config.toml
n_layer = 13
d_model = 640
n_experts = 32
experts_per_token = 1
d_expert = 128
d_shared_expert = 448
activation = "swiglu"
moe_layers = [0, 1, 2, 3, 4, 5, 6, 7, 8, 9, 10, 11, 12]
router_score = "sigmoid"
normalize_top_k = false
routed_scale = 2.0
balance_loss = 0.00656
balance_bias = false
shared_expert_gate = true
scale_expert_input = true
init_std_router = 0.0144
lr_router = 0.000936
vocab_size = 5395
norm = "rmsnorm"
norm_eps = 1e-06
tie_embeddings = "early"
optimizer = "soap_variant"
lr = 0.00117
beta1 = 0.95
beta2 = 0.99
grad_clip = 2.0
batch_tokens = [65536, 131072]
seq_len = 1024
train_tokens = 1104000000
steps = 12096
dataset = "wikipedia_en"
Below are experts of layer 9 (counted from 0) of a mixture-of-experts language model. Rows are named router (the router's row for the expert), gate (a neuron's input weights, with its number), up (a neuron's input weights, with its number), down (a neuron's output weights, with its number) and show model dimensions 560-639. Each number is 500 + 40 x the weight over its row's rms, rounded and kept within 0 to 999. Numbers have three digits each.
After each expert's rows: a language model's description of what the expert responds to. This comes from a sample of Wikipedia text that the model never trained on.

# expert 10
router:491510564453463525499471534489477500494479532494468553544470503510491520501454528519493570503492481490508519484578517476495512495465501486527484619621491477553448551496538535428413529534454475554492479454585445515549555626540527497558508509
gate0:426496514519480492526514532527538543507568500469509564510538531549512479517507526517514506494517527507531573543480526488505544424539445523508520468447458560430523466484505512448539440520484436519484501474495507642460507505478449523483541463
up0:482447440517495555513477571515451491485478449452498507501561518586478446557553443439531515461433564508517508484498528457510451495514478445426522462532452503441500514461522568585496504539520552556533585462465514435511492535537571543542550560
down0:516486467555493522488495464589490554458485509499546558610478576495502460475475509429495498451495543523556544505489503477501417525483517489532487472448508573529388488542456464528558491512495524499528466511548552496504487472533475455447474456
gate1:391513473499410506489529515455456518507504442552577470511493485498507479549475551506465441496491531530455485510518480498506501461504433567480507570429482564495485455461469515536510547572482557475494484526513560564544519432489520568512515514
up1:419491513497407449468517543493437520458469464496536451479533569544516510504413475541473433541494463471469408440519503488479470459464495534532510550489450573505462471541490507500502491559440549528526443472501536625520477435466513524523506448
down1:535528414483502492447522473505478509490519520488495519575539452470522435476447487535490492599518475533472612569568478507487532506450556487514523432513481501534481519444483538473512491609519404490472508566578507515446469471462464508491428507
It responds to: Table pipes and line breaks in track listings and lists, plus adverbs and auxiliaries such as currently, throughout, subsequently, been.

# expert 27
router:507502533473447539534484486489532465466495494479484490454503539503495587479428510561554500577466495499520489552573518520513531487451492519514480549555483509495489527475536437421436506476501470550472439497553439507556481559508525443536469516
gate0:468498466435512453492465533520417469500512481429469495505463566532447508496502466489445515478468488533435570447488498475423512400566479546454568502526511570497568518423517490493524478550372420533493506517550551489446524516543495494461488500
up0:452510489475493464496566485508438418484475495483516586548496522568467457489482392552472490498494485512493545476495495508392492498582525531438524448503506513494543540413519479562553519541424513523475519572541491450441501498537434519522461575
down0:440492581543509528468532517495471493472487478480478505495522538490483557490554472485429493509523541423515492525537502578534443567548552440424476546442490443528548516449470432534462478547511549500550453514410480474524529503409471447443522490
gate1:458498544483463478456541529522493586480533548470456546519453501567456529518477504567468518470473462512479531569528452457429495476499408544508560529480458549521540550515474502508495525481506492501545490416457434575492554452579458548487463490
up1:513487508534383448580396479524576496507546525448522460548431492463504463557448440518489526501520516503566478495536548527582491501514485554506499515539526476500452451540455475514477628474501493455511551560513416500463530570610538426554484444
down1:478501596421552421570469522496523507545492561502486378548505462493534526545514523510481487427416507553495549486470575521503480593510477462492492498525492484481450481533474468495507494485418455445472557540437511477477523544448460495573494537
It responds to: Nationality and scope adjectives like French, national, international, and field labels or word endings in credits and lists, e.g. Released, Italian Albums.

# expert 2
router:460507541400481520496482548534491512510472547476486572509519466539479472513444492506495586505480496497512529499551493465486552487506484506522552570568486511546470573468516511439420503504529472480514520419598468523543537584613575498540474531
gate0:450476470561523504395450489493492485487423570468477411504484481521501553462468501505513397550487515487446500527495418498459474378501412526495473495543421572531505493494532501572479527507519473514516483468475452507423505520514554522586535465
up0:473528505523541482513504525528469533468542490503537456466501483508428440472451567490505553507403537504479516532461541418499504521434488520496561527494557495499465553469486499514576530458455521511530529524484472519517510503568491513498490476
down0:433441610521454461404450505542511484521520426465504550534455518522501508538556531393438506492475449530524578541473552493497502484503482507493574476464453479477541539481482472548448502499491585463475548484491474516534547499442452416540481420
gate1:452491424547426511494504467460497486461513469465458457462581525510418475517451535473471501466533487548420518480509515497487425404499433573468502481437463483527503500482448423600482435439436484526451514508477566574516431488474544506496478433
up1:476465519502550522439563505462468464484466522519551497434490425480541519534466467485500531542557412513533464492555489564418565487475456448530623497571522489518458484512475468528410495512501540504514522513534399534470501508519472483527437523
down1:490449495524512559501488502434553547507543491472542546540458500543504422458470551491535472456544543492494461473572575465477545474451489545488487469510511477524519552563588513502493456514466567513454534528510515565520540507516591500423483583
It responds to: Punctuation, table pipes, prepositions and articles that follow a finished name or phrase, e.g. commas between names, of, from, including.

# expert 18
router:487512532449470496506498506478517481534490514473497517510428538511491510485446520552521501531453488465497511518537495493502506487479492475514488552652491475515472537450526503372465531449489461579480506483542414507547508581527532471534496545
gate0:490469542543499499475559572479431534540503492535578560526538512487452562450545499463526524415520463560492558472518529504495469509570535528512493518452505512531493467537445472567483517506475471453469530506452501584469536491530462547456500527
up0:519484504509518447483489521469575604574557396527477468469487451460470467516503457488462550469412494487521547521532467512520425463518583524517534589536525461438516561479485482526504493480484422577451506543507497495479527473476518517425494464
down0:534445537540536520449507464532478526481534461477471447563530502493473502481523495456541513474503508504530594493466509530443521526476576520536526530494476516461548550494484439436520478440432514524480499495522505572480529474470430395459492469
gate1:510463493484558459447459527471507545514448544513493509538547520607455511484498507480531495511565458502385481462477473533478542484458412472543492486453522414570507499522494466572515532507465515546470541540495487586555509495495500535523532574
up1:465485557486554549488519484507501537488534534523437530481482531561486578572456433503458574554481542473506552512495546511481524512473433577457464541443513470485496511490557491486533467531508543504483478479523515499531481538499440527463510544
down1:456533389530558482508540479528532493562472482527482515456519501446471457548502511455477466487543470464526550501463437512542521517480421453540486516516501504516548477481495504481494581482502493486546520519460559454476483447536436557503540441
It responds to: Numbers, years, table separator rows and first words of cells after pipes or dashes, e.g. 1988, 6 June, |---|---|, held, according.

# expert 11
router:528493495496447512515488468531531483445499536480511560473557516458490538463480519551547513568422458511526534466556458476518474460443475550489520536573489479518518519431433414439430493531513492512507527536580479491505517511514517402463487538
gate0:554545550436526548444545518575503595510472510549530484554477543558455481525480526539528534538481536507453565456521454562497475462545527462451442505515588505501471533503506443520560497405552520500481567509460459554498508478504556461448440510
up0:604525497508509549472490534473487565515461457444544461474508529556455533514530490588581509503506538504410548491492476583483465498551518508410408468547566533488475606524499511379583479434493517466496547480518470551575500430542573434483469510
down0:512560513528505475479444447499482614460444530536460472410534512466517494479567497421526483498488486495507525527454517460476486490499519367439498485554519486491461514458534504492426434553472503569487469611424460478573482436512435472485500498
gate1:440531385502454459414535534522451566483491450457510484563557458582458472466530576530484539477458494500549548542510586463491504528482387569497419527524514581549453454513499499497519494495488580497489577515480468575493475489496447529509570488
up1:497526479456537508571521529553443483531455491441496463486564439549415551572494515551525492513526508517545421584478511401463453524507458517469493519547517535533535497507542510534485473498532504554516538462485506454413455501484554470487436542
down1:507490496469530555537467523479511422503568533453482471531435505505480537505499529554589563513496537457510502520522475493451577494501528474479484519396476559474524449493462515516589549510445526576548502441513526522499431437464605458473467483
It responds to: Inner and ending pieces of split words and names, plus bullets and underscores in infobox or data text, e.g. deploy-ments, adj-ust, •.

# expert 17
router:483548467469527513430536486540425467394426553449473482499451478533485528496518472505452511477458441478387562426508507396474475449490481528547451497405524484534503477499488504518473524561506498493518538535536566486503491460514543557476534474
gate0:402520539529503463463577460560516489522554509534463561457477576557506494455540462587440491449524560494434467488501452520472486483443561559548463530544443524493485529511549495484489513539544538442560468448490568529524440515468434502439507485
up0:493429535487471467486486498506525491475493531489480441473521492466455495501481571465509539558516475529536458484513583504469532491529496429506517499528494453474453563499488510502423474537535400502532465540481444489442484425493497495548526455
down0:467511428521483493534569529476456468457486513503550531443477500524423470411516491458500567502584518477488498452497507527497474499560539480531517503552501499524468487512506453476485493534502496551470492458581482421524531473435533520511440525
gate1:553500533496483465408519485541564567516557478456571502529496524473474508530472507474511559515520535514518547496473478506462559530485459560490489496443498477472527433449509475541534488460450479481515503510476498539492593504477504531427512541
up1:584499461517406439531602551484484488534486519498432561484483472502551522552421578524434512513437497477501482526555475495494438599464542494431538484493486599475549529528434516506482453471496519584432472489571503497499481478503468527518496546
down1:529509455477462506525529533515469534406525501438529509504492512488476512493504469454482447473558475463445540580457524473461497458476508563532490438500508470486497461467499581502462449440553529541494512496455492515437488514567447504489469575
It responds to: First letter or opening piece of a word split into tokens, often in place and route text, e.g. out-b-uildings, south-b-ound, S-W, m-asts.

# expert 7
router:467502539406480521494473538540475494479464552484467544516477501526481476497459513506498579493510500489509523476552527499481488487486493483511528630632495501522437553506537512419434512504501481513498512454620433511509544597544538522539534501
gate0:493532492541452530453453516544474539481514619501513488508517475507514519518538471516550503568525531504446572466460526473559489488500536418471469623473524483520508508525439494562466534451517481523516470494449453564506502492460523544436478461
up0:465482461496525512477525474430452531540483476519506481465474525489448500454518507456498504400482472484486482517588541508470468461535482577474518397556482553467523416546528550488479503541463549472408535520499492496477562505514515440536503540
down0:396444498495496582471466494472507474478500498497489495518516563477461537538455512512480557513566548497536429512472454518498425494514566515511432529499431582487527522424544458497379493441540556489579452454432479500511492478544468557507528522
gate1:489472464523478526395488532509482444581510481456532528485536412513497464508539479438541567481506487539417538426518486450497501482545415479515504458439473427507454476500458525553500511492478481486525584513584485575424480476532550610571505500
up1:429440497492523519481530499457543462497552566481535505509474468515512475471514496536569537486580471491544480412495543423478545436467507478587526497492530554455516519521505507444486459459474460420494456501548561493498534470527519503549427577
down1:559406393453457541554462511508431514510558515481477473499549518513495602532506527522505471475502465498581445477461520624456478477469523604467503492546463436466448490511571521541412440523518476509496521563553515452590554532507463502454438544
It responds to: Line breaks, table pipes, closing parentheses and semicolons ending entries, common in election tables; also discourse words like However, remained, both.

# expert 24
router:523499548483433529554445505502534456474534510432499546461476555482478533471463518598528472553489432492555498494566490453537550498457456536532493531577486478545470578488486485409484488487545461470487505503596515520557476464482490441501453521
gate0:463536482472481503489537446468496472539503491561498477439498557519433524532514484475532518529555525471504493480529463571482530460498507449563574512523484449493512567501549524489539550495495520520483455436435482578494458456540447541432517514
up0:399504472591558483522487495549497512493512485468498471505570538497506458540536425557544500494472558537469481568535513526483513526488514523547508502488432507517533456452507486532456493563514495503451494520474541481449485505542508453490505531
down0:503511485509494535453530514457454475535475555474535508425488564468484456434461532476510496532485514468502470534502467525513581533521524475488596511514538514476486558535511470478526500506532534498477546457492488483442452478550462510550515518
gate1:512507496458453541538462519500453510480448479526419495437503451498435436567454477476535486517456497479493549469479552456452578463597448476581424382449486536514465492495539524545486529545530470485509543518513504531460483499583545467496451484
up1:470484489438427524534506561490507427467449464548496464429472455486492495560491421436529485540474488479498514510487535471479517466602465500490443478467466532505503542526436517527499502531548477486486493532513512483443476506509497451591457515
down1:559445503464454503538506498549465469498536504528516518556489516497518518510434509536427494502472474485460540495416424550566441445523518542495404540449542520504527507457521493572528454495489562514483514485442482535516470480408395510481433503
It responds to: The word in or In, plus odd mid-word fragments in foreign or scientific names and coordinates, e.g. Bolesł(aw)iecka, Pleth(od)on, in love.

# expert 29
router:495500533470472544536456470497545460462536500468500496462501549488485579468420533589488493573455504470528493545548529492521549493464478507514464533530475477500500504446530447469448485470525486542472440523564459508533503526511523437537453520
gate0:452465476466544507456508465484489439535549460525443550559533551491456529533512518477461578516505510528457480472485477513503530468535526523504545560474484482465592524505521483421456469539506421507531504468488520532438472428548514423545532526
up0:462518434477544528497504519479472445573520417553462484564528486511526569527555504472482604521479534518433481480502517537554528469535544472536582543512520442468591469539534496436506482532508494546552504460513554573474465453522527490565491496
down0:447493473478521485535471533545499511479503532511580568564538498505555539519549580507513489516518557448493485523568462513508476499594457541528512439467479505451527536486496546525525592542498503503448527561543528491505382531487430529514488485
gate1:410538491451565526478451516557506511570511503437547461524450502536505566516511439452459531468541489506462560426502506471467404472535454478535482481523475516516571539494441516499530484604463520523515513450557544520553531537520431472489560469
up1:509437448461499525546564396493524553536427512563555433494484558437484505555530512529499434506461490483527514484498547503431471487462468493537461471453456447521472464548492530475372487502467419472469483539512476455458499443467492516524484569
down1:483512481539504541523531462486472557510478475410532452478437488542512508530475548514486528574447430511497518497462486451428505509447545538496557466555575489490539480531489473503513510582523517485532498535496511544463482463545473499421479560
It responds to: Infobox field labels and name fragments in lists and data boxes, e.g. Born, Died, Preceded, Jul-ian, Mal-a, • in area fields.

# expert 3
router:463524531373474520482486553530494507514453549476477558503504460537484472503442512506514592496500495502514522496541492464477531478511486509519553577576480510541482558468506520443402521508512483474525511430607464520544524573621575489537505521
gate0:522458434516481496541516465453469519505475479513466524523526422485417573616528496466517481445528518548438542547495492519500528426461420538513488504391475428417500466524464479506456505498479503525464505543516565561476528481487495514551490556
up0:520551567551500499479447501467506469554535494464513493504499592558567513488484455437465478483470431463406501512500542455410467484528492466540491493560490496488589535525623494461441522466562434512531478459456488535556469516559517477454493534
down0:440532489465491498525479478501557491560467475537402473537526414510466473539482483492520559543485463522467635519500509459507428567472445483538472558542502479502516592539455463544495549448471486485488438455469487540480483485507531454580467518
gate1:435508517548484487554536519492472529527503431476422532452466499571471517497495532476551510507533522573484540478538522457446519448555460566472444509490586488526490436500530517517528506441561509526599541528460466548493564510494483565482450446
up1:523482430467516469476465471492500489456546533484553435457524457544536524545579456486478488507468509405490456516478483444538494464484519419476538509509454470513557520508477521495484510548493503418402525450486516463509502541521522466538521502
down1:512522419543476506401477559476516458490476542478506500576514493522473506492502479518520530495578497556516499495536530522552441479546476561530504546494493481480506468507519535510513506454502568456500532531549490511482495524543469504551454532
It responds to: Commas, periods, closing parentheses, table pipes and connectives like although, during, including, featuring, where a clause or list continues.

# expert 25
router:501501540463468529509479497484536482469504506485509497475458545508485567485443521566550533562438512459519493551539524502507547496453478471529509538543471454492494513478507452403477500420512481541474465488562424502534504528518531432533500533
gate0:445539473486503497475537442506513528501440447466475488497509495540466451473426502420491547496509473495477579538518527476502504390473512463593459530488457488449437566477533479523534560491505541488492507480505513587463492533517495591487469479
up0:481507525473473471463540549543494487541569480500539505517448499450485462476494480584534476453580483527472410517459487500491484513486462507477472467483525487566499515469502478497462464457542528508471517531426501531473513459611420489525413572
down0:432528467468488489537544564421531469579505497509493515543553552553506503464505521483511535514517489522445547581531572496436487529490517502559555493492521568531555519493475511522532480551499473530462541493531539509454480502480534494488489481
gate1:539465441481493446475440535572433566514481509522480466500458562563366566502504483509547505449560493495456588519451514495429540478497477442499538554495521516513485525500440497490519505439413454518474494497555543525546601512547485435501507484
up1:561495539454488513494488509448583511486542445540471506508492478525534448560461515497495492523446495535532388478512491538564501478488537478529436525496488506535560566536555505462500440455581581488496505521453452435480466519501500548476476548
down1:466474423425555533450474503514528493432442556450461520439469432469509519447419456495486491494471520482465503440472451509441487577464520513481548501510498494464490531490521544490445501546488487507533474537566511487445442496425486525465530513
It responds to: Quantifier adjectives like all, every, other, very, annual, and numbers or decimal points beginning coordinates, dates and percentages.

# expert 16
router:484520561455458521499482526501496501514471542490468552526470505508492529504450525521523559510509486505511521478568529484497517493470496469520525619618495473567419537495540517413449530535442465568490482464613468513538560623531534490548508517
gate0:456480503488445460433534464495450549577545496464508481539475457506445431485474439415452452473488521478456475493502475453511405432529501548512479478439434471454544512512465510562520523465479507503473425479423488583571517480546540532519454501
up0:478463447409478556531480484559450521411503559487524584528577482499538528562494533523567488528580492528465486469494488577493632542518467483559525487497465500490492546473589508504491499484562471445544512498518505465476516466447420504463505525
down0:467527525523511484509464446465524503521496567508552492507509528553521493495540494585527457465471459544453445460486468504569444488465562493526483460504512478494459469511544434462457481417421534428416540485489514504505536447455481556519538573
gate1:495484546476477470460518528496461492491503529504462546502546507543426499587474512458482477478448540503442499510460493517381485447502404507498543549453486481514461456526461465577442493531490489562486529520540491612477586436584507433594504444
up1:499511474427491534477526496494552472490467523534568492459472489462524458523470566593472573466470529487496508518550514588503499494470445482528457567440528576532516567503448472454508505611538512495579495515492455524516498479407556556489514448
down1:479518443477529508499437503509497539525457537541503458460468484503510461513472540452504458418542478529477517552572507467556464496503410497534464510480469489472588474573497514554463447482540540487522438520430514493444481535525471551478563460
It responds to: Nouns and pronouns following the, this, of, in, often plural or suffixed, such as countries, films, previous, abilities, his.

# expert 5
router:465505558381493537479478530537500498505469541475510548478505459533478477495434516515533557512480478496512520511515500524480519488497486511508543593584483497517473584473509526445417519503522476486517518438595432521557521587574570506529493512
gate0:461504495509417426468584491540485564494481514429544448460459563542499522463526495453479450468500535553464448533478463506491465461484414510461481581592479510448535437503486564591488445512475453564495469454488473505530480492452520499485490481
up0:472498518509429451542474515510518462544484515465473389474511494583516463420477529471476446470476405533529455469473516506504533456497474511486535461541490504548537495518506490528433509519475450514521476473475515498551567449573523491489554487
down0:537456497523533493513471530505478547535438501474447543465533434443483483487481498521572529511481447545434507439426472498501509548484450511511444568503470586447427524467497529418542478482388472443514513493487546464529507435486543501521495568
gate1:567466457467481501386518563472528510466414474479513514527439504498509516501491502551399500476527491515452566534539576541551481472445423489487490522489494476492489536469484467536456499542511532527470538551518523554453513466443565612439542428
up1:507480543463489458481473411473466520516475513469460554557553499527512529476486446531509484571501519506532539511553470526505541495512527450511514482438536515481514471493469495469490540570449496458445433423473475451509538444494514430518461551
down1:460476536520428507508529543452498544394501448521532429455466493562492531423526490516539473455447564467517482469499453526533521522476532509474523484475496484461553526508486549479455505438497425516573502504561489539499497447526520533512516500
It responds to: Verbs, prepositions and punctuation right after a subject or heading in prose and lists, such as was, became, joined, to, of.

# expert 15
router:465501453506467522501487523407417505549483437513547515506487512470509502487495533541529515513597501492513477525481496486498509477569556500474505496523555559555494438447472534456458450473520508480457539459509533527502506502496487502492480543
gate0:457487604542492507531494529530454446555488420485500558503586492477487482547568496503494490503525468465522476584476552500534555459406499488521468428483588525457583496455498523529482563486507457557505463521490421568518519501496617501544529500
up0:455472533472457446564545506544479445438442460523492470457506501489509466562499511471522472486555587505499488482468533528545529476518484510523525513485590542508531456445483512521501554477508445582507573578495481530479541501532589544458503540
down0:508487501477500463535486477463457482488511506539545474545498490552454425442478633489574516533533502555443488497498489553517504555455539481538487485500535464487492509496488507533435478516428469458429468566536494536502476399442516481546459487
gate1:462522533521481570513536496447530506552550533435461525544521478541542486473476546496477523515486512490540464510538548578459511512457543548475494589414534517514445555542436565517540510538474459469482525519503460489499485533510444552524498486
up1:480472450586497494528578496488449487486489527496529469517540484457497581490469558559521489544455491524505501495549498515440486499492533481496462484483509561423453462535547482520594472464505487473515509539516522521508422529541489507507515518
down1:505607438550490517524528466489517515509425515479563441479488509435551516478410538511451543520439493443536537483459467554505598499455449540527505464502490544500441520545483499464524459469583524464524508546459489544470465537456547449420508536
It responds to: A lone first letter, especially w, opening a word right after a subject or quote mark, e.g. w(ants), w(orship), w(eather), K(ur), Sh(irts).

# expert 23
router:497494584474443522530455506492487477483501528482462504471504520526477598479446507535537528553483500542496506507588540499505513490437500538511506609602520467517476524497551455412433499484418468512443444492616494503538525561525531451529435507
gate0:507520553540542497465489524509508481529565532469517517486479523592491480547498426456488510461498497532495526505494535492540421541472476450530510563519494487470443439536422524432537475453555452532495538522544462462470546453484453510570550452
up0:556529531499551505508472475486574477480484505511515541501469517593492414530464450470503535490457522510470500471500547517586450549464435479483500549491482525509492530571462472435476418449528538556507530521534474457434522468466495498581470539
down0:548529468498513431477518513465460520527489477518504497523479502469494556494523497505511541506568534497542448543482462554463445522516559570474499511562495590494478536473453449520547467462437522538469516505472506512453499524522589477495528544
gate1:434533563547507525507514515422544485534492485497524488407475482495472492522506518536511489474517497571493502558525518499443545443498500524475511502445486444439517504471538462578424469528455447493546506428442497539455562508529413523496522485
up1:540457508469403581480451488491521479505515524554528501537510485563544486526494505427553448516442451423514426509542480496423413492533487490500424481459482536545567441465480538535441529464551464425540465559527586468544549509506471507479516489
down1:538480461539468501498485522523531527502469545511467480444489541510462522538416469468558474476530506502438406451480608482445544456514515545508500515562515428473481450496494418469591528506558479455450496508477543432477539477543508482593569455
It responds to: Suffixes and head nouns ending a word or noun phrase, often before of or commas, e.g. -ation, -ian, footballer, city, operations.

# expert 12
router:518535533509446467534465502515446510495462564464534492508564447523473489508502468512517547515505509492477556426467502504454502488596373553536420488530536483532442570486512455473521549392505523466513464479472425540559497557437510539535586472
gate0:545487487389532529491505484500488489496493491524510546501488487548472496476504491524471469509568476460522468473559479537501522541434465505573583531476510475508463501521435439511549484496491500532517437426519466515541513460524414480481497524
up0:512470506425474524451539519495525450564491534555504518517465451486541480541542504553480468518512513483464505505453490465453497500457500537457560565519490500562523433552466513500505461566515476456436551575534469452494486478513496451414432528
down0:522472543484480581481488422588500474480519500548418494514515527483513418494527530488474487573418448479481411453503444480466473470465475491526502479545550501522554439482528529478566556506481462520460471540472515446471543543511497475482576507
gate1:472429520484490483499432452465480512557441431418530524540582459525473416487554551417513490491436452496503474454518532455455512511543487501492587431504446545504476555524504539438546492524521531485495477555481473518481457536487542464485488539
up1:465513536495561447515560511489500533523526563548433532522475541512497473438419466546437459530506479524538450497566528466571478533486538563487456464471532537476522481493476499516519511456491441497506532406503498429488552582460491499495508471
down1:497491485444502442492504477568507536479484513495513510490475491476568584493478455580498523453449425471468466463480535459525547488548478556512456482533597452443517515488492529498509508518526567424524479507471538499501495435541548450497542539
It responds to: Opening pieces of long Latinate words after articles or prepositions, such as ex, res, ins, eff, imm, in existing, efforts, immigrants, Prescription.

# expert 1
router:457511567396472518484479549535489511524463533455463556494516467548483464505424499510518582500492499506507524507541507454486543477509480521523550580558475512540500543459497519440430514505540481467522543415601441520551538594624592475546520515
gate0:535491520513491497521503473517472539501492481429487509472526468481426605523555475387516478493470508535475582464520517500506549453542437557512525511422504461507542519498510470568514462555464461473518498515484496510506494421500491578490491512
up0:518517474567496483542475508518544526493494496489488453499526541435488573579466502403486506485548534521441516478515471521520504518494454478493495525495477526522498438505495505549525525552563471482523463522534480539547419508437470497527563495
down0:519431469501481492535584471483484475499461492535459503589498510499512551575456572527479472467533519456465456529580477432434445559482528523479475461533549497491527518402530531455506423508507560547501516507430504521530509463479507496525458575
gate1:466496560470482395405490533498512500512503535466441452477525529510487543491533475485452567413591432534444521538472441489480537484478460557521475482481474571552504497488508468509483543511482425489501513438526512565518440518501429535470516467
up1:432486519470469550549459484513469456439425500473529473502523485551506489519503511469521456566533469496570508531583523488491449492458570480490470488547469489547493595493526500578528516480508539460520484496482526516548453479433498494550485446
down1:552524472509422420441535486467513461515471472557607465534482464516517513472471532576531502489496523464533612524475564524449473444492439518499495427526473446495494478491465456569481469543489516499489517560452557522549522419587489528497480452
It responds to: Commas, table pipes and linking words that start or join clauses, such as and, while, with, by, Although, Their.

# expert 14
router:485510528449467506515499506460520478503503523460515520525449541504487511487429529552495515536447483457496508533551489499504534482483487477520494559605473486525476548453519489386446513469510465565470507488539432513537520579516539477538524545
gate0:483482502486536531447480479420492578538460546527577497564496466522413538540469457498476487491506484504460587528485530524437516455541510521491523524392512455521479446523468499554535479494527538541504506509569514516534502531510490496536476468
up0:516495424467517495524536473511511455505530487465497530473524474560441474572539438535531421463534507523524458558482443434527468491468535510490516473475451494379571576507464407483564541460466517547560499473494483523520501473443479517441537493
down0:487514455495519563506500525553440538516472473439541482491567471424475504611434529457539475494507500509480481497467530441552540467429483483438531473493535496553529528579552587468577499620535484483465465518519541535552437503541505592485476504
gate1:445569484442459518483479561534528490467459538492519493501550524497540523572449481413512453466510493533517575440482493511528544419550458517487513543506401493514481535517554552547557531556453418514456470521515580550488502503499468565459462498
up1:509535453523544415503518567449507470504505503498520447514484480543511510528475502558501477477506492510546447535533498495479491521449490509505576471495544495570565508470503448552464552535556460485535509462494503527486533491444546472542463535
down1:556523525544563496427519495526525527575456521476523494434508524523557552501516484535490525486479525375527466477525477536598496519505569518510510468553479459475542495482497441463540537450507578451539486505463511505492472501522483488490516482
It responds to: Years, digits and numeric fields in lists, tables and infoboxes, such as 1941, 2023, durations like 4:36, and born.

# expert 22
router:494501533471463527511493504456520483510497509474497507491473528508487554482440536563511510542451492476512507519561508492502553489477480486517484538608481484520479531452526475390464511454480469552478489500576444506543518548507531464528483543
gate0:505484610493462494524555546494473524459487505532496521530522542530421530553502497486464475440491485541514521505520550486449456484480478501491495500411485501490477493453381588538516550504446478453491505520473389534451473468469509514619502489
up0:579475436523537537575568478536547476437503522478503438542485527481499516439493555522517521545481558483484466476518516506504472480494526500525489531418494453507442549539483469552475510575427509476442590465516472461504505490517514528473465525
down0:507497545525549541521466507416535472538540504469364497523541457449559462435489419537440530531542479556584461500511506438491482491486361510504492536551461480546525557410476513491522481499435528491466537467511451499471445468549515404477503471
gate1:472466458511494525495569483478458545492503538503551443434458445487502525554473478506537578494424468498426598431528478536489532455460529534588506522516478417523503564494491442507541531504478439518512536502548449609501536563555498533471491555
up1:436481520575489494544452542558439527562431551508522472518532520505503522405478483518468366494492497478486530527527514535575475528465511472508505435519521508527451437510535436502433481571523538475513481425488475498548518530594511544568536540
down1:492492573503451562410462485489504512555570457492432500522523483506463542536588507455445441563523442508513438490493490446480472456515506506603521506485520563544487491486485510484527638516523525505465495498498526508537552525495468453511400485
It responds to: Number pieces, years and digits in vote tables and dates, plus header words like Votes, Olympics, education, participated.

# expert 4
router:484523459486537496450498505471464505537514487411468520446465478478483479483550517491508520533472441544509530488510474474460543494457508472566556447485539583516540523518478476553577519502460426509496482548517449580472511491560514573530493510
gate0:475534508542499499497579443488547544507497507458476491457443477508488390476465405450510531425525452497536557499615554492584513536468521525514459490505479527469496443422512468499488430486518552491539515494541479519520450518515548522492539516
up0:554411539509508508503471536510526510511480506472468535502458456489472467555466471496455517561491512529493519527506482614530487566486487585471548432508464542468443547503468477477477468518501514458477499500516490459448433515429499437531519452
down0:517503542442530456510446475506547498482465508457575510439432514472455574491489509536506473458534467490485572461573463492533498422431435527557450507435495507502517495474627430539551478415510510539522408504494547487514484533505528535500509530
gate1:471455464466506478515505526577521616468477462392554404531555496479544473477483559527507477519470414531522481577429487431457514504563485469508500492431435485527556489564478503450554536475378452513524509499536504542443424467468479559561531469
up1:472472568528549481476475501534480452519490452434560481562575484466570509489454550469548451521510400534473437517486546534459481448530493520502463480436449593556482502479505519507460532458433503508470560522516454514426491492511453522492546546
down1:514450544527520570532519471530471467485560464537515478492549520529402552576406466457491473426572512525500484582442435537447488547457473487473496522506450437512427394456535464511479411515480491446478433552528482457468448523499421466429475586
It responds to: First letters or pieces of words split by the tokenizer, often after == or a hyphen, such as B(iography), aud, chap, bi.

# expert 26
router:506478553473461537520479491483525464468508500475488508475479534501492584482442534593546493567457500488525492524570522497511539489438488508520499559587470480499484521475542452408457506457514463532471441500566460500566520570517524436529451539
gate0:467515547508492454540480548452455537553499460524474488559499481571415468548449475442503522477525522462488505472556477526507491443578486461569466515503484487456542437466561482477475508476532480470485547547550479550553519528524508503461483479
up0:523451494460488539491462478507497516544508509487547467481493584527513478532509478509518469494584436489476452500462474474435512540517503506478449526440509521605502520535501507497513498574428535531499554444501520526460512500457508412499448559
down0:486521542521521525495567480492496514529477530504500481488582522465502503490465508472453465528527467516538536477529489406493586589489570534540541484456526523566483535483481506522490476473558518496492521448531474453518463530467518556450511542
gate1:451486498455501503437584463569499547527470503489533453510497521455463458466453458512553494455390465502531535509527452531525428484552472549493462520478476495455535540489427518545489486463553475583469555480536472544526469468472527492487516573
up1:516517490486561489560530528464506596470513568462505482481453533419461520462458440540458460488552537573492535527460465496531553419494505529535512559543537462586466497507489532488455481515524543525486546493510493476503530447484485520548495446
down1:488541542576508526549481474531497505528487525526479488481545540530522552501499499555507478556474524441461552546525489524502477519562471463506446588466503477449550511527463430525438530553531474460522564476429499533441519497491533540616546482
It responds to: Final pieces of names and common nouns before punctuation in varied text, e.g. Tilefon-o, Lar-son, st-adium, player, father, platform.

# expert 19
router:497498546464464543506490497485514479513497522474509505483443558503481552477431530591527519558455499447514505517562503486504524492480476505515483535586466491507492523442519496398456504457495464575467454497556444508542496538511533435533488540
gate0:500586536429474461477532550507480603522453517483517516528553512568477492535474478455411534533550508542518536446459477453392502471581453502540465516525497501503532515462511498398505556542532547507571461536482405574479553468552502562503515468
up0:510591472569530522501509508448474463459504484509537466435421561520531494583558506560566432518509506478563460509559460440481494451482536528510489503505533505453461487479512514531521464436437532532603583540502448479533472464490500487584464510
down0:540456569501488501515480535519497506578484507460479460507468494501545513459457508468551490479495518516540506550557534579515499451492568474545575491509418521505469477533500439523424436477558564489524525503482480450477500487457461553429508532
gate1:469392515489485517511471536503470478450527482464407547535486533523431513527469520477491489451551545463486581491531537496415466436538428533476476522519527489508509511540522526519521536438529476541404525504519506592494510517493532548586544522
up1:497505486495532472507485442496511456409550484493496510611593483505512460479513484517528519533506525471481501479545528535516467552479466515470493540493468508517499537553509473449507499509534544569397501392469523554551486520538526464507491481
down1:535498517445526534533484525467506505493511501441527468523491514505503511536496489548494527572499598483468531498470529487513457483554540518517429509539449530538522493512456529555489522440411501469521479449471463522473489493484478477647446500
It responds to: Last pieces of words and numbers before punctuation, such as -ship, -ies, -ologist, Islands, candidate, and years like 2023.